From a checkpoint of a small mixture-of-experts model trained on Wikipedia.
Experts: 32 experts in each of 8 layers, 64 bilinear neurons an expert, 4 picks a token, a softmax router.
Below are experts of layer 4 (counted from 0) of a mixture-of-experts language model. Rows are named gate (a neuron's input weights, with its number), up (a neuron's input weights, with its number) and show model dimensions 320-383. Each number is 128 + 24 x the weight over its row's rms, rounded and kept within 0 to 255. Numbers have three digits each.
Before each expert's rows: a language model's description of what the expert responds to. This comes from a sample of Wikipedia text that the model never trained on.

# expert 1
Description: Word pieces inside proper names and words, often after a capital letter, such as Luzvim-ind-a, USgam-er, v-oy-age, K-aw-asaki.
gate0:117151103138109123151144109139104123181091115139083122121153126106175117092128121142129157109130143159132116099096114139124087158115137128129120102102149142131113134135142126149135159102098152
up0:094126139100134156090098115123112169122118121116156118153121144156095148129072157142123157145097138113135122160076169083176109133156123106120124182174105106126129165135113138128120162101120096
gate1:115124188156161136147137165123129086127123145128122116133094137117138148133087167139139169148159141141086161105143093141116147095105146126097160121123115121113133086110075110078172114126083117
up1:073170130135140141143116162113153146107092106141068114158137131107126114122091138080151122154154139063123125094161125163098150149132157157137093151126114113133134125124177121151140144142120153
gate2:152087125131127093135085122153160095144173124143118124144127154112119164133130156129122148119129123115135131100140077142154138109109168149119148117140050128107135123146123157118156152133155111
up2:125155132109151139120109137153121139114154147115088086152125141086178106124151155112122112132100127169112131116107170137146142114112133113110135107108149160155089086169142131143160128115144120
gate3:179098135128123153128149134157152106135131103107166125117074132152104142151132178151121137108126130126144107136113159133131103136173087114194129140093105130084124093147111137093142113098144154
up3:153136129125134141112141151167142149146126086152098135099154107154148098126122126102109096105141119128163112119123177115086086135130135149139146145164121149102144106145123141135124139141158135
gate4:118182189174149135099093140141138114116143098084107090092118121112169117126112143116121090155100127171142133100187132128153132127120090136113165147113120119164099125144164113085122110124142119
up4:146112109145121112133112151121142141109127145134113174146123187093162118131114122172100191151148107134107158091108141137109145100145115131120111093144121167130069131100148129165114085141112145
gate5:111133137098122149106118107159107143153110115121123175099104141123081114116138136180131094128148120123126132160178151136152109127129119137141105123141150148132138154156114149149124086130124131
up5:097142170135139147154146118129092120102109167178143108150120122106143123118139109108099114133178149159129157104102118134134106120107104160109147095130139143103068102101128165105110167163114135
gate6:179124097120105137125088100131118094116133113053140152132165115145097157116149145099150089090111161139142128156137134158108065114121116135121163171161141120144104122117099114134117123103121112
up6:081187099189101077106089128111178135166072081145089091145166129124155134123118184125143099112103144138135097096170157127115142109146114130122135109131099154119159135112118118153136158160148129
gate7:091166144162163102123167117172149121109134167153104094099106130083114109134123131178125119142113128085137163124124142099135117110130132121123162074079099192165137147100146139132110130115157134
up7:134111107129119081099123116134144139132102119127106150140104165141119141124123105151140167148110130123111142114112115113132141138154118099176127137162119145172111127095074112130144099131124134
gate8:136135134150136069133169126128143141163122114105140134137080124154119126122081138144169114098120143130141099137169147138139111089100093131112098094109202099121105162158120108091136138131095117
up8:094105098132125116121109104125122160149182159099118141124175111135130116124142116144133118170121120139144171173124111168147114115128096110146118145121115117105133117127109140119148148108151164
gate9:113129126155120136145132143095114152141109108158149137149137077147157145140126117115141112114181109130142095161122136097105105138143166126090120106076137150153136115142139135127148103150146141
up9:124140125105101122161136138114108121164154179154165152126158096105132130142094105079096119147107090168141122173103130190142132133133122117124101120166099128117157151117145176080136156103157164
gate10:103144082101121130173148144084109123175104122164181099113156114140142119107095125117064104132096102128154142122166124131140129111135178158100167186168147120127098121163142142132135126116143088
up10:131097137082153183138152107103158133111119124138178099151099123147152114122115169106103115117180125146156128107116174156108122099078142091102113143130140109086115143163146139103127105161082137
gate11:116099078154114122148146149105158163127129152123124142142161111153089166126098077158125156097136115166135076152141087151145047124115124115105116136157127053117115124163163131121122168116134159
up11:073080095129170134094152125119084153099108147138160131114105076125150112141162093113120121144099112140095154107108128122115107078155118114077113100089136150184139077135153122134117124180133132
gate12:130150060140140105113121145173090164143135151105092125164128102099130132093100099119166145098097117119128135159101144065122124149130120130147124103096138124138129152128127145131121137142168153
up12:147155104113157114133114144152098074093117106169112143121093110170107113093154094106103094136152082136207153107150101124067127127159111092103141092178133131132085149195090139136100104135155137
gate13:090148139101166155141116131123095159139151127103162128132126143140146154101178129089153147111123121123147140127129146144104124084141126077146123143144167116102136131146119130140134102065109122
up13:146118124109093099134127141135160112090122115127161120117095168115160102109141123104057123119134116098159115159155145097122142124145124102148095161141117126114148084073152092147101141131121089
gate14:143170121133141124140085096131086122139181133159124104166160103083150118117085117122156102147095145111169096168147147147137121107132114120103118144118121109158108073172117164165170105124131158
up14:121070135123131120139122135123111170167132121107164108112124147099149134115156113123087149159094119153153115162125098145157100065125132167110105154107132109147151134123121140084114151139132119
gate15:123132121148128156174172099112146115122086154190132150108126137126086175146145119114153155097128141100148126139156127033103147181100120109141139099127099072092170126129127091117106126175111126
up15:104110105138149134091147121131148091107091142138134117169169147114160116179139123120103124119115164155108115103104104108115135172144120147204089119117124137097121150113114092130125105163138126
gate16:086101130162105122149108136150122137112129102082155130129138143161088086092132156128132117146140121134122128161136170135108169132154149096178113129132132111162131145108146133109098129142119127
up16:127104113096142077097122112124095163036153159138131179127095131124136095147113141134160143095109109131124143148108191117100116145180125141170108136116080126161144113085098149108117100132109148
gate17:125173098130132130116122124144165106141137119154145151175118130113132152141139096127125108125103140157117099121136186125126113087099119099118166125121109184174106146148129102130116117110112193
up17:134148149111123147134161109097146115111151142143169121106152132136136102126123130155085129122131142144175116156125119125144113137125152144160097124154102097128110145116126123158164162086112119
gate18:123154156149150163154101125122164102146125125191145121110110137134126152185101139063127118103120113121130091111154151174156122109146092157153119125125127175129135139126112126125168077112139126
up18:085140138160102076121131072147152090106122142128137118109109153110127147127180148145163157108133119108127125136138142081152168112171094135129141096133099115170079156123115143148133111098132061
gate19:106134131118108174110134153141094140111121125123149090150123123152138133110103136129125166137137165127158121131130127164080114137126150114172125109141139177102130141124175155079128123189153142
up19:106113148119125134127127071157117117113112180137143106187101135165120175149113146092128140101125098163146183143140152122106159153126139070131135153206138089159125164116123106150114148149109110
gate20:132125167123158070124154113155127132143127153099119140140135130152132136144136147094125165133167128143084126117151146114138112126158149117097138150139082120151131123129134139155144165128105140
up20:163161128154133120094178121154130152109107152106141126100153154140153125104081122117139138136126097134133165111164103088166123106121123115118158143103061127124150102162107120143127145064130108
gate21:147126125146146151140092116154143126117110119142070134079085106145098115105092151136068160102144130135113163113147183116103158155166165139153102117151130139147108148111064072150075113138118139
up21:151139116136103111093108131127110141174106137115162119133123126071088145136111150113105095120121144126150118153117140112108084099134107165142149148138167078082136141143130106108096106133120111
gate22:126165127120157176118131127109142083115146168148138157156119106114143137137124119120147133128099154159160127084128143182150157124091139136148139125161120129091122166086159125134141136113104115
up22:114080112130109144151139119142154097084139115087140145128126129104141105131142138157180096100156133119137137168092111128119120151147122148123104104102116123138119152133126156139073162087082120
gate23:120144128116120197143152158127128108086108160129116149097120100120117094120125084127085092142157138123101160154134161128118144167108126120165085115139145079093121112129141134115122090141126093
up23:092102118123122131119110098145154094152144133106131142158137149105136127134125157161116122134170114139148125169088107144113134118138129155108132123143098100108157155148115160103139111174166173
gate24:157096141155126165181132106111150158126100128093126169140097096135121116124064099141142097149127077119163137147145125170150091137158104124111142156128137126159139106160151129115108112124116131
up24:117124149133117135080157154126141133138175101143126133139107146141119106174146106096135109191124151137120165095138130111125106150153154142157146105108098101115139117155119122120127161144158117
gate25:137123059157097119124156097105115123104175110134129165122165091132089122120153105102175144153110105142091126122166134121121142149155121097147114165149132155148130088114125136103115137118086143
up25:133118159176125124109141108111119106113143132114192151120122124157125129144098155139093140119156081127131092145171139132126146146124133145153112159153124097096160147111143138158138149097112149
gate26:123113136093163131128141099119130130106131126116101130126121101141143105164140129144186105117115132143116187105141153143143122101139135121142045144178128174090104133107128099079110097136120138
up26:131147110124123125148141127108108171155124120123100139118137134118177113150090124168172108140110117119124102141168150102117122131125120143141120167134152158121112126132166134129178125106120148
gate27:131119126139160147120134109140132119149119154126154081176099180118124125136134130171152127140131162111138104105128099100176124081201122142155128140128083113096133099117108096123076091173195119
up27:138133118140139179165083148119104111078118127077153154148139141120123138112162098102091142128109137137122122109105103131128085141164156122151077117145079101134128146097097127144103121118146104
gate28:152132153101165078107134124132123130146154120149159135148118076110144073107139144096145102119124132104166161178189096142122142104124157143129103155117166101117168096158157166137100183089087134
up28:092120116169115146093124113092173128147137105133143064125126126126164151162136121133102150130183134091131130080073168115141129133122118109116118160110193116145129134175103142134164095098135085
gate29:138094150100137132121119101118136141123100096113132122097107128129127080124128124098111086164155098146126110144142158115100139151137117139129129130146206126132100136121079101140112145112137138
up29:130154116132150104088088115141096132129145124148126106134141154122154121140109104092155110174102105095111104151114120105123140111116126148080145128123139108121118150132136094079106159129148125
gate30:126091108127111104195158126119134108138145120150163123146145092147115136105177150142104151097138160132145129128117120146123123151166107120159129060128107129103151152110099119132184127112100127
up30:101135128113160149165117118095093172085147126131118114155173117137156124193130113112117147108123143085094129134135108120169119132150125133122147103116122128140097089141074126118147120161140119
gate31:164147181135150129146153129158129127143125106134138117084122139133143122145113133111122157121142133130142136118136124109122136111139111180147103160103143101095109142085125108140142137122127106
up31:098128124106141141127095194141104136156139137117136131119144110141115155171133118123111097138159131129102116110165076154144154087138154154116170123138114108131155114105109091154116172124175140
gate32:184094138142164124120143123150131137119143083115108134128147133128123166181121112124114149184137140123110095167144090103124129126114105117163129133154147173143092097162141109119123155120138135
up32:118140162145137109136129118074149097154109112158111117114105141158135114141097133157107157114089096098106145158201163127078106119115137131133122140147150148126136123127129123148153147163087114
gate33:151122145087130124122132143166192087125117108150173095098125112155118132163185103123126088109091112119133137122155098091106113144125090141105157145189112113140106164135092108105116133150135124
up33:143138088141187110124144133144141118184134067116160133157126164135129123113123135143129066132089113113076134116150135132146148147104125164121159102103141141104125146154125103088115114131136166
gate34:129086116109107107098143094106171105106166128124121089154069148168132131141133157108147144140129119140103144118122133127114114115122126108119127115158170070128141151117205159152096141129116120
up34:136165118126141121107139128107101137115154100139139165126122051125143157130150116107128111124111150112126141134116107179092113154135144137113107104113104125113134067151138120074107067140114140
gate35:144093091105137140156134146113149141166137167137124111153148123128154122106161110133129106069157111132110137136106117149117128161107123127143124131123141152140138097065107106114132173122093146
up35:103136151118144152120148141144122137080084099179140122132127112120171134138126152066101115112104115125191128128148117122138155130166155134106161103119150150147162115132110147142101119143078119
gate36:119140144138130113128100136155151145112116125129082118149141158144198113135110164105144161119141123125145118144138121137107103118136130145106139119158114148151111178090130103105143144145118138
up36:128146172139116139084114129138129136129121122161120164144149106102126120134155119089119085138127103097127089134156168148097128067120124126109156154155148117117132114099155161127158126128083133
gate37:121116108139137123109140145126168134080058126159137127087084148100137120151133142108092156075171129169143162102160138117131105131136124171135135092119098143154120151114120109136140125139141106
up37:165119103129155095118100109090131115136102118126155131127157111107109102123183127146096114098135154167143113131144141166092134119100146168132103144129133093085095146158110103117119121153114149
gate38:106115177156133101141140132151145131158110150109140115127142087146130131127122114111132171139088172129095147135086153095113154105121167140137178156096128144124099118172096177112136124138145143
up38:115095137103116098080134150109166143149126158105112138141064128137136141111112144137126115119156142123132097127173102171116123103134143174090146115170100122113175160113079116077104159151105153
gate39:120120143157155147125189120176139110103150126126110121124145116144149145122123108111096131148121153132158078095069150122104109116102149118124121123076128100119152132123083124118105121152141110
up39:135132129181133117134129138109137153105075143108130127090115136131157126160123137101104164140132081109129142100116147121118146121160137136157086179143106082132109097136157134137163090108107105
gate40:149124134148096123068122179120090128132127126112113132142118167146124129136093152128110146161132144131130134113098104127152178127099099173126138096163151105117132148099140102130179132145131089
up40:132068138117114141142118072137085084102134159129123128126112154113153152119133116129090136117088177102115125091142124142122087108150119152165106119098125127132107115096104120153115124110098138
gate41:142111171158133125132107137125104120144129137109108111174102092114083112154130126159114163099100157131137115088119158123130157103128077153154132125119128134115186098088134148103145107160138123
up41:180130132152136137152132126147148137111187118139155147112124133186141116122143167123128157133117100059174158133163134115151137074135105097168129122109120130151118091084159143173111102153126153
gate42:124070157122102122136139171122118155147114147130166134108106142163089121072166148133090137117152114103137137109141127122168099114130111091147099143148096176124094149136090145152135161093146092
up42:143114124120102140118071093121111143120117112115126101135121133145106139106136153124142138127119115143095132114094175141089146132173124105120146106097099145094149107130087098130155145122129127
gate43:130141152114117129101144156139167085107097103101089116161142115131125133142124179139139125121133091148113076167154097150161139129111069135123062188160167066157177186122107135101112087105115141
up43:113126123119150173121121136109119080131169142127087112133089145111145121123116106148141174123128128119149121176130108087167135149151131108141142120075169131134115127158147142157119081095163101
gate44:100174096121148118106132160172096126156079140122137130133123109111143106130102131127139102158122128116118110121125068143139117172112124159145153124104161124172136165142125138145141162112129137
up44:154122168088161097112096122137134159128150088117144143113176117124113129078129147108161158118142122115108107111137119107110131151117147093116142088139095111161093158131142099164132159109123109
gate45:149131100115117106080125096127107133179142143125118118124128144098160093160116140146118135117127114124163149105096157124134155150133129148154174138132133146138109112122131141144123137105142079
up45:128130104146105157099121149115120073148129129121107122120100103130130105140151128111118118109173102112130106100169150158135119140163135140109131153129116155110129115148156102164064153090135133
gate46:133138152141123153139099089139098144125093119120142114096089179109150113147102124114152131154146110126131175081145123068146119112166154130145149114114115157133093129093163089139130124190144110
up46:152134132114157127123111080143179130122110126085150114131113081136127138117131115146141127121080102099131126151078121078154129149139110149102152080133117115081126139128144117132112151132133114
gate47:176109096144112156134107125115151137098141152183132087124085106140131152135159131103136120087143126136162134122126140120114132127108088119089136121132162137123072133148122070129154128121110102
up47:072113119139107121123147153114126144176144151107124100171146135144125114112106116137098112092122149184139121139142169103129151163108143103144119114092097148155171153139152116121157154134136091
gate48:136165132150144140163129199164122153133111132124192112155121114155117108145104130087096120136120168101156153119080127171097123140134121118124106135090114124149144062166123152113112164189148157
up48:128177110121108153116148157121122131132151136131096119137171128156140087126155150161107145163119160095166146156112135132125172129106189153171127109100190125124129133134094162110139090126138127
gate49:139116098135103108120157102100122129125137121088088123095140174090159139151155133092123126164137093139121135091154146154109129106156146128158157139112128183134107134149077116150130132127145098
up49:164098117178122126137100126127122098095149120170148122138136161138140127092147106125118151163114148111134119122132143100137158134155093125125121059095136150158148120075103088104146140162110168
gate50:101103113115105117187118116110127130149145143126131104139083126157126156131160129122114133130114137151119131108146102178146117154110116138122110137141129147108117094095131169143118118107128140
up50:120129160132134119105148159133114102101085148117105138096138147139102121154071142109086172099113117176095119110154075111151167141115150157128158088151138133081121154093102134153138116114116153
gate51:150125165163158099121097105160151095096091127166117145132102084159108135126160117137139139111137166169124137110152140118099115081135150139109081136137078123126121116104134111102141129135102138
up51:145120119113153126116130163095122146110124129122102154105098146130082101139112098120100128173164136133153083137162135129123084146122095142138113133165143113106104088175118156126119128152050138
gate52:132178147074127103128126127123146085124128146151144126122079133122145105122095112103138134128133125127144110124145104091106115119151145128116174154166126120152107150154099144119101100144121106
up52:088115193157162115123114089145142104127118107138122146095113088145121144126103137135145112101113122131123124129159123162107116152167151122081147091115130165143166107155153143150086122131130099
gate53:117155180139122157098099141115161127086122134153120175087126113161104135134152167149115091097146185084128108148147156157069119117134101151133131151095151121118129132136096080110105139136126160
up53:130131122143142139131139128143148139137172135143126166143168124158130127118109197097139102158115138152093160072070120086123109110099146112089092155127099136099106115165115125119128152129138126
gate54:153131119117114166121164122151173130129135141141161090132109146086126132101124121163147119107143093150095150139152145127166144096135170125129131092144099141116099149094129137125170151133123089
up54:168144176080123111121117114156101135168116120110085120110125132145145115101134113127136104127103123162109101176127152130111154127101155138103124125129135157154135119178090122121112099120110119
gate55:085109183106156112140136089136127141148130126178141092115097106156146107154092077148093140113098130125098106122132136124114157113090134130105129165149156166124105130133120115152136142121139154
up55:180139125147134127140098164095122113132122149106121115146125128156130093141161107105093205159124169189072133114140128166095167096132142151143139114146081123137134121126103063089125144128134112
gate56:142120101122133132120118113132140145106175117108075140151109132076134122128128137126128189156140106138113145152104104095117126107170147098128113114146129095161127132133136130099132102120137156
up56:120092144144117154106093115157131137133098123183168096109119148122143135137113131138101157133158109078123146118118138149125081139145139111130112156114133115082118134090130137116153114103103098
gate57:131124102126075138164115157118137138136112165137162123112140131125124073143137145111100129106087093142135114109132168143096123097134160132187096152140156118135104124072108133136169105150099145
up57:144109127127143081145111128156122096129148115110169112157126105163090111117125177115122114172077130103126087127144163122139143141149126105104112112115131122107095172123118108180145125111137125
gate58:151170143152162118110107131131091124189135125109141161099113116099142124124105158130139102122091103063147123135107115149157162096104113160131134123130140153138116092110126123086132109121117136
up58:108111129107119076117146101084172102136112070149090107194114094147128103113115102104127110131159150145113085114118162135084103139099137152179118131131166177088096144127139136163126144153068145
gate59:133088110163149145129123098107168128080127115126119126114163135082162134125133147108117148125137135152119177154114173081137106128151105118090109114136157105136109106155139124153077154124092108
up59:123136118116154104142164146147121159162181132121167130094135148149133149095105113113104125130094106151087082155100094184158122120114125112096107133140130144111105142155119112117116130114149129
gate60:148121104110140143106155101113125146164102086140092136179124115083135177139156120139120175120109115101149143106135142143133144150087172131079145094115135130159133167124181144147127082119126170
up60:124105174121131141101113094107123171077114122114168132088147140120119126098158161113136098111103135109147135120135134122143165114082151154120110067125158147114137135150126130121128130138131133
gate61:113124176127170142127119150138103116187129105111117127162117121134181142103142132100178116112135117109124171099100119112119165064127147112101144090122107158145145126110106152141164092110135143
up61:162087138106072139115089071134115099094113116107132166128114172147106142122144143112110111147164148137115129111139112143115136082113137117120097113164122102134158121110097138135131118126097152
gate62:081137166123136151131124141118143143127143141147130131147103142139084166114124129075123153143109129139113092090145110116149117133127158156135121138137157116131167139128102100124152142151109093
up62:100121139128158158179152108114193105125137121131113110124161114130115128114133116141124103110137162118105150121145141117115120097075105102110140112141189126097149097133121119124160104140092150
gate63:115143141154149133163106115150184120116137105115108092132146127171118121115162133142121118087122113121120128104129156103119130135172113089114157147130124127153127145151123146132085110146088115
up63:143140152164101081104126164138146183143134152143131139153154157133095080141145107082105117125135134168116148134111121113132106129157142193129167131102142159185125121166045130154152108114116089